Weights of a small mixture-of-experts language model, trained from scratch on English Wikipedia: vocabulary 11949.
Below are experts of layer 3 (counted from 0) of a mixture-of-experts language model. Rows are named router (the router's row for the expert), gate (a neuron's input weights, with its number), up (a neuron's input weights, with its number) and show model dimensions 0-159. Each number is 128 + 24 x the weight over its row's rms, rounded and kept within 0 to 255.
After each expert's rows: a language model's description of what the expert responds to. This comes from a sample of Wikipedia text that the model never trained on.

# expert 15
router [133 160 110 183 139  97 131 117 123 168 136 105 139 113 134 116 143 100 113 145 109 103  87 162 116 100 159 127 160 149 125 145 129 136 105 170 172 144 124 143 119 165 131  87 120  93  78 115 114 159 157 136 187 104 115 123 113 159 163 111 143 122 103 140 126  91 135 130 175 107 127 133 137 128 140 148 104 115 129 143 102 165 154 118 134 127 105  99 121 100 112 111 128  93  99 134 133 144 154 125 138 114 165 111  87 152 130 178 127 167 151 112 158 117 151 151  89 164 133 141 152 133 146 149  83 106 125 102 103 131 132 144  94 145 116 115 144  88 147 147  95  98 101 136  71 113  87 118 107 154  97 128 138 105 146 107 137 183 138 126]
gate0 [120 116 102 103  94 112 105 117 118 123 137 136 131 123 155 133 127 123 114 156 149 110 114 121 106 144 145 109 121 131 130 158 126 106 147 162 143  78 101 136 120 108 115 124 139 106 131 102 141 215 148 124 117 173 132 160 157 195 144 118 157 111 116  97 161  79 145 136 124  93 149 152 115 159 117 106 118 116  97 112  97 147 133 161 121 126 161 136 126 107 174 124 121 166 135  98 145 165 116 131 135 187 133 143 118  85 132 141 137 132 117  84 159 103 189 125 110  75 125 156 149 109 147 129 135 150 138 135 120 144  94 138 134 153 147 110 116 126 168 134 136 110 132 159 126 118 102  85  72 117 105 140 111 176 164 157 126 114 117 121]
up0 [104  58 137 141 120 116 113 134  94 131  78 110 104 138 135 151 111 184 157 128 108  91  76 106 108 131 167 134 133 127 162  82 119 152 147  71 123 155 152 105 117 150 130 113 142 108  91 162  94 141 123 131 100 127 141 138 144 130 119 114 146 111 113 122 155 125 120 114 150 121 127  98 132  91 151 165 129 131 154 117 106 141 130 176  94 132  92 135 107 130 113 181 125 133 132 108 163 150  96 151 103 120 155 105 107 144 150 147 135 117  86 120 138 164 113 105 143 117 124 164 154 126  98 117 128 137 131  49 138 130 134 117 135 147  91  96 147 125 180 130  85 110  95 120 171 119 102 142 133 144 150 135 135 127 117 125 170 143 106 140]
It responds to: Single-letter pieces, mainly g, f, G, F, R, H, inside or starting words, as in ener-g-etic, gad-g-ets, "G-one; also his.

# expert 25
router [115 150 111 156 134 105 110 109 130 152 115  99 112  93 180 114 145  80 107 126 117 123 102 149 110  77 144 116 154 150 120 185 125 110  97 140 137 164 141 109 140 154 148  97 119 113  80 151 117 161 183 129 144 101 110 109 137 154 154 118 135 138 114 106 166 122 156 145 150  92 101 106 162 133 145 148  94 162  86 141  93 148 139 114 136 114 119 104 127  94 125 133 197 111 144 127 115 133 116 132 140 113 142 122 114 158  84 174 139 163 157  99 153 108 163 150 107 123 160 106 126 139 143 148 123  85 138 125 113 153 159 158  85 130 139 128 126 113 131 131 109  90 102 145 108 115 110 105 118 145 123 162 150 110 138  94 115 159 165  95]
gate2 [126 167 111 151 106 155 133 154 134 131  81 121 154 104 169 113 148 111 153 102 115 110 140 114 134 169 116 165 111 151 146 146 159 126 107 157  91 126 115 104 184 152 134 122 154 143 117 106 140 112 144 108 135 108 112 122 145 151 141 113 139 125 111  98 193 156 136 100 154 149 118  91 165 169 101 137 141 137 137 171 122 144 147 138 146 117 139 102  86 184 110 130 113 144 110 127 115 110 113 152 107 137 115 146 129 125 118 165 165 143 102 103 145 131 151 113 186 124 137 153 144 146 117  97 117 118 166 124 116 168  94 134 113 147 158 125 133 132 120 147 131  69 155 126  69 141 137 139 122 147 131 180 125 120  75 116  69 125 110 112]
up2 [110 143  68 115 105 114 148 160 177 131 144 159 144 155 165 159 131 156 111 176 126 106 132 163 157 159 108 156 129 134 149  92 101 131 143 100 145 124  99 165 105  98 127 107 179 114  93 149 113 128 108 125 113 156  57 117 139 133 121 111 128 108 128 116 157 136 179 103 151 163 123 165 144 141 109 121  98 128 168 138 160 122 161 125 118 129  88 114  99 158 136 128 100 163 158 153 136 137 189 120 129 139 125 126 126 127 130 138 116 125 115  97 130 146 143  66 113 137 160 121 121 123  98 101 107  99  81  99 105 129 150 136 143 140 131  92  93 160 155 116 146 133 131 108 139 146 154 115 121 132 117 123 150 150 139 119 167 131 122 173]
It responds to: Suffix pieces that complete a word split mid-stem in narrative prose, such as -ing, -ed, -ious, -ful, as in surrend-ering, predece-ased, celebr-ating.

# expert 52
router [109 116 117 141 107 108 124  96 140 147 155 142 126  76 162 117 169 126  93 143 129 116  84 118 120  92 143 163 165 170 116 144 125  93 135 148 133 130 131 123 152 153 135 101 120 103 125 125 142 169 148 173 151 129 113 143 102 168 211 134 136 130  75 118 132 117 161 133 136 102 103 122 130 155 174 130 112 101 109 167 141 140 151 137 122 111 110 118 118 120 153 126 160 133 145  91 120 115 114 107 159 103 132 129 105 132 134 129 126 166 133 111 165 111 139 143  77 155 124 129 143 145 136 159  67 111 143 120  60 131 122 160 104 166 112 136 159 108 143 136 129 111 107 150 106  98  98  58 113 127 101 147 133 142 146 105 126 143 144 113]
gate6 [161  93 120 115 110 121 137 128 143 121 124 125  85  83 155 118 184 123 104 110 143 123 107 125 180 102 157 103 151 156 155 143 107 138 123 166 115 109 153 143 119 143 127 143 159  63 119 156 121 122 147 141 131 112 100 128 126 125 144 115 111 124 122 113 112 150 126 145 133 104 113 126 134 166 106 132 129 161 115 122 138 141 120  73 105 112 154 148 134 135 129 136 135 158 106 171  87 163 104 139 149 127 126  90 107 167 102 128 104 133 165 134 131 117 138 132  83 104 142  83 158 108 130 113  89 111 149 102 150  89 110 186 184 134 115 105  69 113 138 163  92 163 126 150 121 165  88 132 129  86 107 131  94 121 124 114 167 140 141 119]
up6 [100 127 131  85 139 142 134 150 161 125 153 136 123 116 106 122 160 101 147 165 117 166 132 124 134  99 142 128 133 177 162 161 184 120 142 129 103 152 117 165 161 183 143 114 113 134 143 162 155 114 104 148 126 149 116 130  83 129 124 104  81 131 138 131 124 172 134 139 150 127 113 157 106 175 133  99 166  86 128 113 132 127 159 155  93 140 152 118 124 145 105 168 132 117 162 114  83  83 108 155 131 125  98  93 140 117  76 156 103 137 105 119 130 125 108 142 142 159 132 151 120 192 155 138 107 107 133 125 125 132 111 166 113 181 105 123 106 112 129 166  85 123 140 130 111 136 106 127  92 162  88 149 112 123 130 125 108 149 148 136]
It responds to: Capitalized words and capital letters opening titles, names or abbreviations, such as You in song titles, World, European, U., Mac, Holy.

# expert 1
router [123 133 111 159 136 113 116 122 159 138 158 125  95  74 181  77 140 113 128 136 123 100  82 139 144  92 160 137 150 143 105 151 126 120 119 132 137 127 129 132 132 136 137 140  86 113  94 140 105 153 153 157 166  97 118 116 107 116 167 102 152 147  75 122 162  92 161 126 158 117  79 117 139 154 145 126  94 134 109 170 127 145 157 131 136  72 134 109 105 120 111 139 172 134 127 108 105 121 137 142 168 105 138 147 110 121  99 151 166 181 118 128 162 119 143 153 113 147 143 113 141 165 142 136  72 132 123  91  75 145  98 139  85 145 140 128 170 112 123  97 105  96 116 125  96 118 114 102 103 157 116 134 145 122 115 111 120 146 149 104]
gate2 [107 147 112 111 138 123  98  94 144 163 146 122  93  74 153 120 143 132 115 116 157  71 115 177 135 126 132 104 123 154 101 131 138 137  96 137 140 154 163 169 107 136 129 137 104 107  98  83  73 126 141 143 137 105 113 130 144 122 161  95 101 112 110 151 129 128 184 170 111 130 126 103 172 113 107 138  76 166 110 125 150 140 105 103 136 107 117 129  71 107 114 153 142 122 151 122 123  87 133 114 117 124 167 110 113 135  74 173 134 140 161 152 123  90 140 165 129 113 159 107 140 156 126 142 111 132 145 122 113 125 165 138 124 107 165 111 125 116 152 122 135 127 143 102 163 159 114 141 134 132 125 156 120 125 186 113 101 150 156  82]
up2 [117 101 164 115 122 145 124 164 134 138 150 121 176 134 142 123 143  99  98 125 128 143 129 155  85 137 146 111 103 129  79 135 138 109 113 128 113  95 118 124 124 124 118 129 155 153 156  99 149 132 122 175 124 132 158 119 133 142 181 157 117 128  92 144 148 132 140 113 115 107 159 163 122 192 108 143 115 140 120 109 141 182 139  86 117 160 117 145 159 113  84 149 111 145 168  92 179  96 123 126 184 128 140 144 141 100 136 110 127 126 121 103 122 129 122 148 144 110 162 114 126 139 102 117 121 114 135 147  86 127 180 128 133 116 118  96 129 134 137 176 192 162  88 131 157 138 135 127 120 124  57 143 172 132 128 150 169 120 108 122]
It responds to: Final pieces of surnames and place names after their first fragment, in credits, lists and tables, such as Rh-odes, Ed-wards, D-over, Hil-ton.

# expert 35
router [108 153 123 125 141 116  97 111 126 151 152 109 138 112 158 120 141 129 124 113 104 127 112 144 160 133 136 140 203 150 135 145 111 124  86 149 140 127 146 108 129 148 146 140 119 107 110 126  91 163 157 129 131  99  91  87  98 158 164 130 137 151  82 135 145 114 170 121 176  72 141 108 126 137 158 156 118 125 137 165 114 153 144 143 112 122 112  56 125 135 120 104 176 102 138 100 126 147 122 123 153 124 145 126  88 158 104 166 117 175 146 107 190 109 155 163 113 123 134 126 141 142 143 162 109 140 141 105 116 153 139 129 117 143  87 131 159 116 106 142 118 134 130 145  62 132  70 112  90 135 114 136 121 118 134  93 120 153 127 103]
gate0 [126 125 117 124 173  93 140 139 121 153  97 125 116 132 178 121 141  93 131 136  93 132  77 145 126 144 133 127 156 116 160 119 101 121  97  85 119 179 102 140 126 123 155 167 115 102  65 155 130 142 170 167 206 126 124  44 140 176 139 123 117 136 116  71 148 123 164 119 122 157 134 108 118  98 137 125 160 155 126 138 150 121 122 139 143 109  89  75 129 131 129 115 150 114 118 134 142 139 113 126 135 130 143 121 108 155 117 153 139 142  94 141 133 108 163 119 150 124 101 107 141 127 102 138 122 122 155  66 125 127 140 121 130 114 136 120 111 143 154 114 106 102 113 127  72 136 138 119  85 151 143 132 139 112 120 129 117 117 126  79]
up0 [109 128 101 137 139 164 111 117 137 132 184 135  86 121  79 133 157 126 109 117 132  94 146 135 168  96 134 149 106 159 120 138 130 153 152 168 179 103  77 134 134 158 117 114 132 131 145 195 112  98  94 118  74 126 114 179 107 104 142 150 152 156 137 130 128 114 114 137 116  83 149 131 134 120  87  75 131 128  99 145 108 143 117 150 107 145 149 173  99 170 131 164 127 140  86 127 132 143 155 111 114 153 160 164 133 136 118 117 100 135 110 116 117 137 107 128 144 153 147 106 167 136 141 123 124 112 141 122  91  71  90 144  97 130 124 113  85 139 156 128 140 146 141 155 167 125 113 141 172 112 133 125 120 153 108 131 123 113 123 159]
It responds to: Day-of-month digits after a month name in infobox and table dates, such as June 4, September 6, plus track numbers.

# expert 34
router [118 147  94 132 120 120 129 111 146 148 129 112  97 115 152 106 151 124 126 149  98 129  77 133 109  84 141 159 168 135 116 167 110 123 108 150 152 118 101 120 147 160 174 110 106  90 107 110  91 157 160 142 162  96  94 105  95 162 148 126 132 145 111  90 145  64 149 134 127 103  95  89 138 145 164 138  98 130  89 153 107 139 149 139 134  85 117 114 108 104 113 128 160 119 151 102 137 139 133 112 137  91 159 175  82 124 127 146 129 158 142  99 169 130 149 149 107 135 171 107 148 164 147 151 118 113 160  87  94 134 109 142 117 139 102 130 171 103 119 148 133 112 106 142 108  98 125 130  95 144 116 136 142  95 153  94 111 158 150 119]
gate2 [117  87 130  95 165 120 144 125 146 145 174 121 144 155 149 138 137 112 138 154 150 122 119 141 172 130 125  87 146 147 158 147 125 145 145 145 167 129 140 124  85 127 145 108  82 115  97 144 119 151 119 128 156 124 129 132 159 169 125 121 117 129 139 118 166  82 131 118 117 106  82 129 138 154 132  82 127 145 117 128 107 101 121 172 134 124 141 121 149 137 120 126 169 112 134 123 122 116 134  95 129 128 112 153  87 137 103 198 124 136  83 119 128 146 117 120 165 111 107 135 130 177 127 112 120  90 195 124  98 182 100 112  74 166 178 141 137 156 100 130 144 144 135 188 124 158 123 131 125 118 154 108 117 146 171 141  93 147 137 122]
up2 [ 84  96 133 114 123  87 156 157 168 153 101 129 116 142 134 116 100 147 126 161 153 119 145 110 125 133 140 104 140 120 123 103 155 135 125 120  96 110 122 177 169 107 125  74 101 148 131 107  94 117 116 123 163 122 106 125 105 124 113 130 121  89 133  79 110 138 119 166 125 139 141 121 130  95 106 110 134  96 117 119 176 177 130 117 124 140 154 110 148 122 113 128 154 108 120 163 106 110  70 130  92 192  78 148 130 138 167 150  93 123 147 164 148 108 131 166 110 116 122 164 114 138  91 132 117 134 102 111 151 124 125 112 122 148 138 158 129 122 162 174 134 191 125 143 143 132 133 139 143 165 100 137 161 101 164 153 145 117 100 164]
It responds to: Prepositions after a verb or noun that introduce its object, such as to, for, by, with, from, against: assigned to, Department for.

# expert 63
router [108 137 130 152 126 113 137 113 124 166 132 135 107  93 181 107 140 144 119 124  90  98 104 126 134 124 158 155 181 165 104 135 145 102  96 166 164 142 108 104 153 158 166 120 135 110 103 134 115 151 142 156 117 108 106 128  90 141 155 132 163 156 102  94 153 115 155 136 171  99 113 104 128 148 146 125 119 119 120 177 103 134 157 159 131  85 129 124 122 138 107 126 143 118 126 127 142 135 160  93 162 114 131 110 103 144 120 129 111 169 123 105 189 116 145 158 116 140 134 115 148 135 142 145  60 114 148 101  83 123 108 120 132 145  93 123 183 120 118  99 148  99  84 157 105 103 108 107 109 152 150 163 125 104 154  86 116 163 135 137]
gate0 [160 107 135 136  91 100  83 105 101 140 138 144 102 133 107 117 143 145  67 126 129 163 130 130 163 113 146 126 130 131 129 148  87 145 148 134 109 151 110  92 129 191 134 125 131 126 115 125 112 138 125 130 102 111  88 119 167 142 153 121 106 108 119 110 167 138 165 147 109 127  86 111 131 101  91 158  91 107  92 106 144 121 141 111 141 141 147 111 144 148 117  84 159 108 125 159 179  87 166 160 120  95 124 104 118 125 156  82 133 137 108 133 110  81 136 175 112 157 144  98 130 124 118 134 129 151 142  88  75  95 120 150 137 123 124 129 114 148 115 134 146 159 139  95 149  88 126 130 134 103 143 146 148  71 159 126 119 109 146 179]
up0 [130 107 102 137 132 102 119 169 139 170 184 136 129 110 127 101 111 109  99 166 193  79 149 117 132 115 123 124 134 143 131 142 144  96 138 192 146 141 102 144  93 167  98 123 115 108 145 147 112  99 114 153 138 116 144 102 190  99 121 108 105  51 141 129  89 134 150 108 102 107 100 158 173 134 130 132 128 127  94 139 124 162 108 125 108 123 110 132 144  99 132 106 124 145 147 167 127  85 144  92  74 178 126 110 137 150 139 144 122 124 138 150 115 149 153 151 113 103 107 110 113 137 123 141 154 131 142 127 163 157 102 149 124 167 125  98 112 130 129 175 159 152 140 132 142 150 121 125 144 102 112 146 154 100 139 125 119 129 107 139]
It responds to: English given names and titles in lists and biographies, such as Charles, Mary, John, Sir, Henry; also name-middle pieces like F-let-cher.

# expert 58
router [137 136 102 162 122 133  99  96 136 143 122  97 116 137 162 120 167 107 119 127 121  82  86 136 134 127 134 124 160 155 129 171 139 117  79 127 128 143 121 130 139 153 134 115 120 131 101 114 125 167 171 166 167  98 103 108 127 165 164 120 129 128  86 153 136 102 121 143 140 132  96 111 158 123 138 126 130 114 103 146 107 134 161 121 135  91 112  87 119 132 129 125 177 110 102 112 134 153 120 139 158  98 156 151  76 114 110 168 175 185 124 114 151  98 139 142 130 146 143  91 153 136 139 167  86 128 127  92 125 163 153 175 113 131 147 109 124 119 116 152 110 112  98 142 114  92 111 120 106 129 126 165 116  97 148  90 136 193 177 133]
gate0 [163 134 122 162 155  98 126  67 107 117 134 120 158 126 150 129 161  84 122 130 132 136  65 140 120 101 104 128 176 138  91 137  87 115 115 155 153 140 140 171 127 133 149 123 141  98 115 123 111 142 157 154 138 108 113 122 159 180 151 129 164 112 110 135 108 113 170 126 103  78 117  80 130 152 186 157 104 129 105 147 114 145 113 108 130 105 127 100  93 122 106 142 131 126 116 115 142 118 160 102 123 126 109  80  85 131 108 153 130 151 138  82 146 126 142 147 103 138 165 127 103 173 133 132  98 141 151  91 122 155  85 181 153 119 140 123 125 126 114 124 132  99 134 139 112 124 131  81  97 151 152 126 131 138 130 116 109 115 182 119]
up0 [ 83 141 131 127 101 124 126 171 147 156 152 135  77  97 110 104 106 170  98 120 106 130 157 138 139 129 171 155 118 121 149 124 160 109 133 105 132  80  94  86 159 165 135  87  85 121 113 150 122 125 118 104 127 129 108 127  78  75 143 155 113 165 126  94 168 117 128 147 172 152 141 159 135 139  91 127 116 131 118 138 103 137 157 166 113 128  93 127 155 109 141 114 129 136 152 131 102 145 105 139 147 124 150 167 166 129 125 108 139 127 134 139 149 132 135 138 113 130 119 123 160 118 134 138 139 116 154 155 122  86 133  94  72 130  89 140 166 126 147 112 142 138 113 117 143 147 102 141 118 134  78 135 152  98 159 135 144 163  51 102]
It responds to: Verb stems that begin agent or action nouns, such as Produc-er, organiz-es, design, writ, oper; also taxonomy '- Species' and 'Candidate | Votes' table headers.

# expert 8
router [105 113 108 157 144 124 119 109 132 160 159 132 115  89 183 112 144 124 110 164 103 106  95 135 134 118 190 153 161 132 124 169 126  81 121 150 155 140 146 132 119 154 146 104  86  83  83 139 147 150 164 128 155 124 105 101 131 134 142 114 134 112  95 117 146 105 152 123 148  78 104 129 127 154 137 133 108 117 110 153 129 137 149 139 110 119 111 119 100 113 137 116 163 119 140 133 126 141 112 102 135 121 135 151  83 137 123 170 146 173 148 125 187 125 189 147 100 150 162 104 130 164 147 168  97 102 159 130 106 130 114 127 145 130 131 103 144 126 158 132  99 134 121 158 122 139  62 106  85 138 136 163 132 118 167 142 138 136 134  79]
gate0 [152 137 114 111 120 141 112 137 138 156 155 156  74  74 123 152 122 128 151 158 111 135 139 166 106 178 126 134 160 138  60 142 134 100 124 129 161 128 164 161 138 116 123  96 123 102 105 120 148 161 119 102 133 144 123 152 130 139 125  72 108  99 118 110 118 117 133 142 104 141 122 137 152 140 161 126 156 109 118 150 115 101 162 116 136 129 108 119  98 125  98 127 135 103 182 136 120 196 126  90 119 145 157 146 108 155  91 125  97 144 168 149 150 142 187 131 148  94 142 128 152 122 137 136 123  94 139 112 117  97 177 135 128  97 120  81 160 121 143  76 132 136 135 132 147  87 116 103 134 117 139 145 100 112 134 147 139  90 145  85]
up0 [126 144 117 146 164 144 105 111 160 142 106  76 108  54  78 136 134 115 153 137 118 154 122 147 131 140 157 112  87 143 126 152 143 112 101 125 118 151 130 152 141 144 147  73 120 157 111 139 168 181 118 150 140  98 155 147 111 118 127 134 159 161 127 153 123 139 115 167 142 119 113 142 108 126 106 117  98  98 139 120 142 106 138 160 154 121  48 132 124 127 128 126 132 108 152 105 139 168  79 150 159 141 121 100 147 120 149 169 144 133 127 155 130 132 174 137 149 142 113 130 148 188 150 121 118 143 133 155 154 135 112 146 107 128 174 140 124 125 128 116  99 115 140 113  66 142  95 146 108 128 128 121  85 114 144 163 147  96 156 105]
It responds to: Adjectives before a noun, such as Red, white, small, New, per, and White in census racial-makeup percentages like "85.2% White".

# expert 14
router [121 132 125 148 104 104 125 116 160 147 127 130 121 106 153 112 138 137  94 133 129 131 113 125 139  99 157 160 164 150 118 131 109  86  84 155 154 125 125 117 139 143 130 134 128 114 108 124 123 140 162 128 160  98  90 127 111 145 176 132 127 154  92 102 155  89 142 138 132  95 121  99 150 135 150 150 117 162 104 170 108 131 168 134 144  98 120 104 103 106 121 148 162 133 139 103 126 119 154 114 171  97 140 136  89 132 125 122  98 172 139 121 179  82 147 192  99 144 155  97 136 132 123 155  88 112 133  92  70 132 137 149 130 120  99 121 181  79 125 142 135 123 105 162 120 117 100  90 104 135 118 146 145 122 128  59 141 146 171 107]
gate2 [135 143  89  99 137 107  89 134 120 143 143  92 127 108 135 111 171  97  86 112 159  75 110 131 175 133  77 129 131 140 114 133 128 131 137 140 124 134 158 117 106  99 127 150 135 123 107 109 125 145 142 122 146 116  94 122 147 158 104 147 132  99 118 137 107 126  85  95 133 155  91 133 142 120  96 126 148 143 100 124 130 156 150  90 175  90 143 119 113  94 147  98 164 111 114 124 132 135 142 149 187  68  98 115 140  91 147 174 155 154 151 100 160 109 153 125 139 165 158 100 119 157 152  89 135 131 119 122 107 178 143 118 156 136 177 104 121 135 139  90 119  88 135 128 128 154  97 101 151 135 147 158 127 121  82 127 158 147 140 124]
up2 [158  62 133 101 153 121 180 110 138 147 115 128 158 129 165 114 151 152 115 148 172  96 134 117 103 152 113 199 130 151 114 113 145 147 130  98 142 146 142  96 138  92 128 177 107 146 128 159 153 133 136 156 122 127 106  99 141 143 127 143 160 112 141 131 143 128 113  68 160 131  95 135 116 136 115  95 123 126 116 114 127 126 145 140 143  98 109 135 163 145 145 143 139 169 144 177 147 114 115 132 136 110 110 152 137  88 146 142 127 129 103 153 145  76 113 175 149 120 108 113 142 120  91 125 121 119  95  97 122 172 133 133 191 122 128 152 124 150 118 129 141 117 176 141 153 170 122 121 171 132 134 143 133 114 127  97  64 123 144 162]
It responds to: The token In as a word or a capitalized name start (Innes, Inoue, Institution), plus in, of, and University of in tables.

# expert 44
router [120 119 114 145 132 103 121 115 115 139 168 116 133 126 149  94 172 140 138 155  95 123  98 143 129 123 165 156 175 175 147 148 131 127 105 153 133 136 119 114 126 167 160 114 110 112  87 113 129 141 142 145 137 110 101 104 114 167 145 132 161 147  78 101 156 109 153 117 150  98 130  96 131 141 138 144 122 121 139 165 120 136 141 148 119  95 113 105 126 125 137 116 127 127 124 129 135 104 160 118 134  99 158 134  65 127 122 160 130 172 128 119 168  84 132 168 114 135 147 131 140 143 131 125  53 118 172  68  66 140 128 161 113 139 111 111 137 118 130 123 121 133 113 178  63 124 101 134  83 125 126 156 127  91 156 117 111 166 131 107]
gate2 [142  88 132 109 128 145 121 150 123 127 124 141 140 134 130 110 199  98 132 156 108 164 114 136  95 108 164 126 136 153 133 196  93 153 142  90 123  91  85 127 122 141 117 143 109 126  97  96 147 163 163 102 144 148 110 120 158 132 152 116  80 128 129  86 134 113 162 108 138 144 146 113 111 152 160 127 142 102 132 143 129  91 116 156 124 130 110 107 213 124 141 106 105 167 134 164 113 110 152 106 146 107 161 130 139 174 140 122 136 127 115 118 125 112 120 135 111 108 184  98 129 148 112 143  99 156 140 146  71 103  88 133 129 162 142  95 127 124 124 140 136 127 168 153 125 138 119 124  77 144  76 113 107 124 141 125 132 126 141 121]
up2 [147 161 118 156 115 151 125 102 169 117 180 155 157 134 112 126 116  98  85 139 137 179 126 174 143 164 100 128 140 106 141 126 147 108 121 155 111 143 126 121 122 151 110  96 136  98 154 134 134 102 122 157 121  69 148 136  91  93 131 107 145  99 139 133 149 119 146 117 143 132 107 117 152  97 124 139 125 140 141  93 122 112 141 123 157 129 140 104  89 169  94 108 127 136  91 144 184 147  97 142 129 168 107 128 162  89 131 138 116 138 126 130 130 145 109  72 118 134 128 104 103 107 136 125 111 172 150  98 111 156  90 142 108 164 128  76  92 155 111 109  99 131 163  73 181 127 120 137 164 118 144 111 119 106 123 125 173 146 111 139]
It responds to: Opening pieces of words and names starting with b, l, tr, bl, dr, often in tables after | (| B, | R, Cal-derón).

# expert 46
router [101 131 141 168 124  95 132 109 165 137 135  95 132  89 191  82 120 136 121 127 113 111  93 150 118  91 165 161 151 120 130 140 113  92 108 149 158 113 109 125 127 152 146 106 110 122  86 135 106 159 149 138 149 109  99 117 107 124 148 110 154 131  71 115 181 109 145 142 138  95  96 118 168 137 159 155  99 137  95 145 111 146 157 145 153  75 125 117 129  95 123 134 150 123 141 125 110 125 130 118 171 111 125 139 108 131 102 151 144 166 119 113 159 117 155 155 120 157 156 126 123 142 136 146  76  92 120  95  76 141 103 115 112 122 113 127 163 121 122 131  92 127 127 134  86 117 110 113  62 165 141 158 152 119 144  98 131 144 133  94]
gate1 [126 115 139 125  85  85 120 104 122 145 124 108  92  84 146 163 167 122 109 113 132 130 100 134 155 137 119 116 129 131 132 169 133 107 111 109 156 167 134 100 147 157 150 135 107 136  96 108 133 190 131 144 150 101 130  98 147 145 153 148 145 140  84 122 156  89 126 138 134 164  99 110 148 155 131 120 121 119  95  99 146 145 150 119 133  91 126  97  63  65 111 114 143 134 117 126 155 145 161 119 163 141 147 164 105 104 133 112 125 151  93  91 149 140 130 119 150 124 120 136 152 159 156 156 135 110 118 105  80  96 169 140 147  88 137  93 130 140 129  75  79 117 109 146 149 132 135 145 109 167 114 159 188 132 135 122 124 124 113 120]
up1 [ 96 106 138 103 118  90 103  94 165 133 126 156 159 158 117  77 146 126 123 124 131 142 124 148 121 164  97 137 125 103 157 145 105 130 152  95  97 137 103  77  88 134 165 161 123 149 117 140 152 129 115  97 154 167 118 134 165 142 126 140 164 139  94 136 116 103  95  67 138 152 143 114 135 178 151 114  91  84 100 122 106  85 123 159 126 135 135 117  96  70 157  98 109 143 114 147 116 167  70 152 161 126 145 131 116 103 140 131 120 133 116 137 125 115 126 151 147 138 144 164 160 131 158 127 118 105 136 136  97 144  85  97 155 145 107 161 123 147 133  89 108 113 146 117 103  91 131 118 135 141 120 156 116 159 125 131 120 163  93 130]
It responds to: Parts of place and proper names, often in sports schedule tables, such as Pied-mont, UC Irv-ine, Hart Center, Mount, River, -ington, -field.

# expert 59
router [113 153 104 134 113 112 116 107 136 153 158 130 102 124 156  87 148 129 100 146 134  99 101 158 117 109 117 138 139 151 128 141 133  70 116 145 132 130 113 118 159 174 184  71  82 103 109 122 106 148 145 153 138 113 111  89 141 158 151 130 147 142  60  98 149 117 144 142 153 127 102 111 158 141 117 129 112 141 114 190 138 132 137 128 117  86 133  79 117 123 135 116 161 126 130 131 129 114 105  94 137 131 165 118  97 110 122 137 171 171 121 127 163 107 160 133 101 123 116 115 130 156 139 147  78 120 161  88  89 143 102 171 114 113 125 122 141 121 124 121  90 116 137 143 125 112 126  79 120 134 122 160 158  98 142  81 119 143 170 101]
gate1 [113 116 132 170  97 122 106 137 121 151 132 149 130 127 124  76 146 121 126 131 128  99 139 154 149 102 120 103 139 118 105 173  95  80 136 114  93 138 118 107 167 122 156 133 149 143 102 108 134 115 134 155 139  84 112  83 118 118 180 143 146 138 111 114 153 125 131  94 167 102 138 127 165 174 110 175 126 126  99 104 146 204 160  93 149 113 107  86 124 135 151 149 117 121 129 128 130  85 141 115 143 123 166 160  99 115 135 101 140 142 161  52 108 147 131 136 151 132 103 186 131 117 133 128 139 115 139 137  93 137 112 126 117 134 104 130 122 127 125 130 124  95  75 115 112 134 134 142 139 170  98 149 168 114 107 137 175 141 149 125]
up1 [143 136 119 157 129  97 152 128 127 155 143 130 169 181 147 100 102 144 132 102 122 190 148 115 118 123 118  98 142 132 118 139 101 119 136 130 124 134 134 103 129 145 114 161 126 135 154 128 144 128 110 142 119 119 140  89 171 125 141 109 148 141 126 115 121  85 135  91 123 139 169 139 119 150 129 133 107 103 134 125 126 163 184 103 113 123 138 118 147 120 152 107 110  71 101 130  85 110  80  68 131 126 104  88 129 119 139 132 103 126 110 104 121 122 121 151 150 121 131 107  76 117 160 153 137 167 134 148 110  67 112  61 149 170 131 152  75 162 135 172  90 146 128 149 100 139 145 163 132 116 127 164  88 132 133 142  99 118 158 131]
It responds to: Line breaks after == section headings == and "Scientific classification" in taxoboxes, plus Thai script bytes and table divider rows.

# expert 61
router [147 148 100 167 136 131 127 133 106 151 164 125 119 126 138  74 163 141 120 113 106 116 111 168 108 118 180 145 185 139 107 144 110  98 101 152 139 101 141 121 131 140 162 124 110 121  81 116 117 145 138 119 149 106 121  98 136 144 172 133 140 143  84 117 158  60 169 128 154 120 138  94 102 144 152 166 124 142 128 176 108 115 146 139 118  91 113 101 135 110 165 139 143 139 118 113 126 137 136 107 159 123 136 133  78 150 134 156 144 176 155 121 161 105 156 164 112 123 155 100 155 165 145 146  74 127 171  86  87 128 132 138 136 142 107 116 134 105 159 120 118 137 123 138  94 118  88 150  93 125 109 150 132 112 166 119 141 161 122 136]
gate2 [137 119 110 116  84 146 116 135 112 147 106 120 117 146 154 124 130 109 160  92 120  89 151 155 125 115 123 121 134 104 104 136 141 109 106  97 108 111 172 125 154 131 160 136 174 150  86 142 117 121 128 110 112 118 140  97 141 128 161 143 131 147  86 151 151  83 139 150 122 128 143  69 100 109 145 150 120 166 137 143 135 133 150 156  83 122  67 105 113 169 175 156 120 161 143 105 125 122 142 143 139 127  94 120 116 108 144 159 124 150 129 140 128 133 171 172 155 110 134 122 137 174 116 143  78 181 113 104 147 127  83 137 154 138 122 131 139 115 137 136 143 163 167 130 138 144  76 149  75 155 140 122 139 152 139 118 165  85 106 164]
up2 [ 99 162 187 117 129 107 126 138 167 132  71 147 151 139 149 138 132 142 140 141 134  94 107 130 118 142 110 133 132 124 132 122 112 165 105 140 155 144 114 121 101 121 134 175 150 133 132 140 127 102 151  95 107 147 150 147 156 130 140 147 135  89 155 144 129 210 112 115 126 116 123 107 116 115 115 143 133 112 100 100 127 145 120 148 170 103 165 134 148 102 135 108 132 110  89 131 184 127  99 145 146 126 138  89 151 152 139 152 105 138 106 143 127 104 182 166 137 105 149 101  85 105 111 146 100 153 150 142 150 119 135 103 141 157 116 184 130  77 104 153 129  98 147 144 108  98 130 116 177 115 193 147 123 110 115 135 135 119 155  85]
It responds to: The first piece of a split word or number, such as B-ioc-hemist, fac-ulty, D-ec-ember, and the first 1 of a year in tables and bio lists.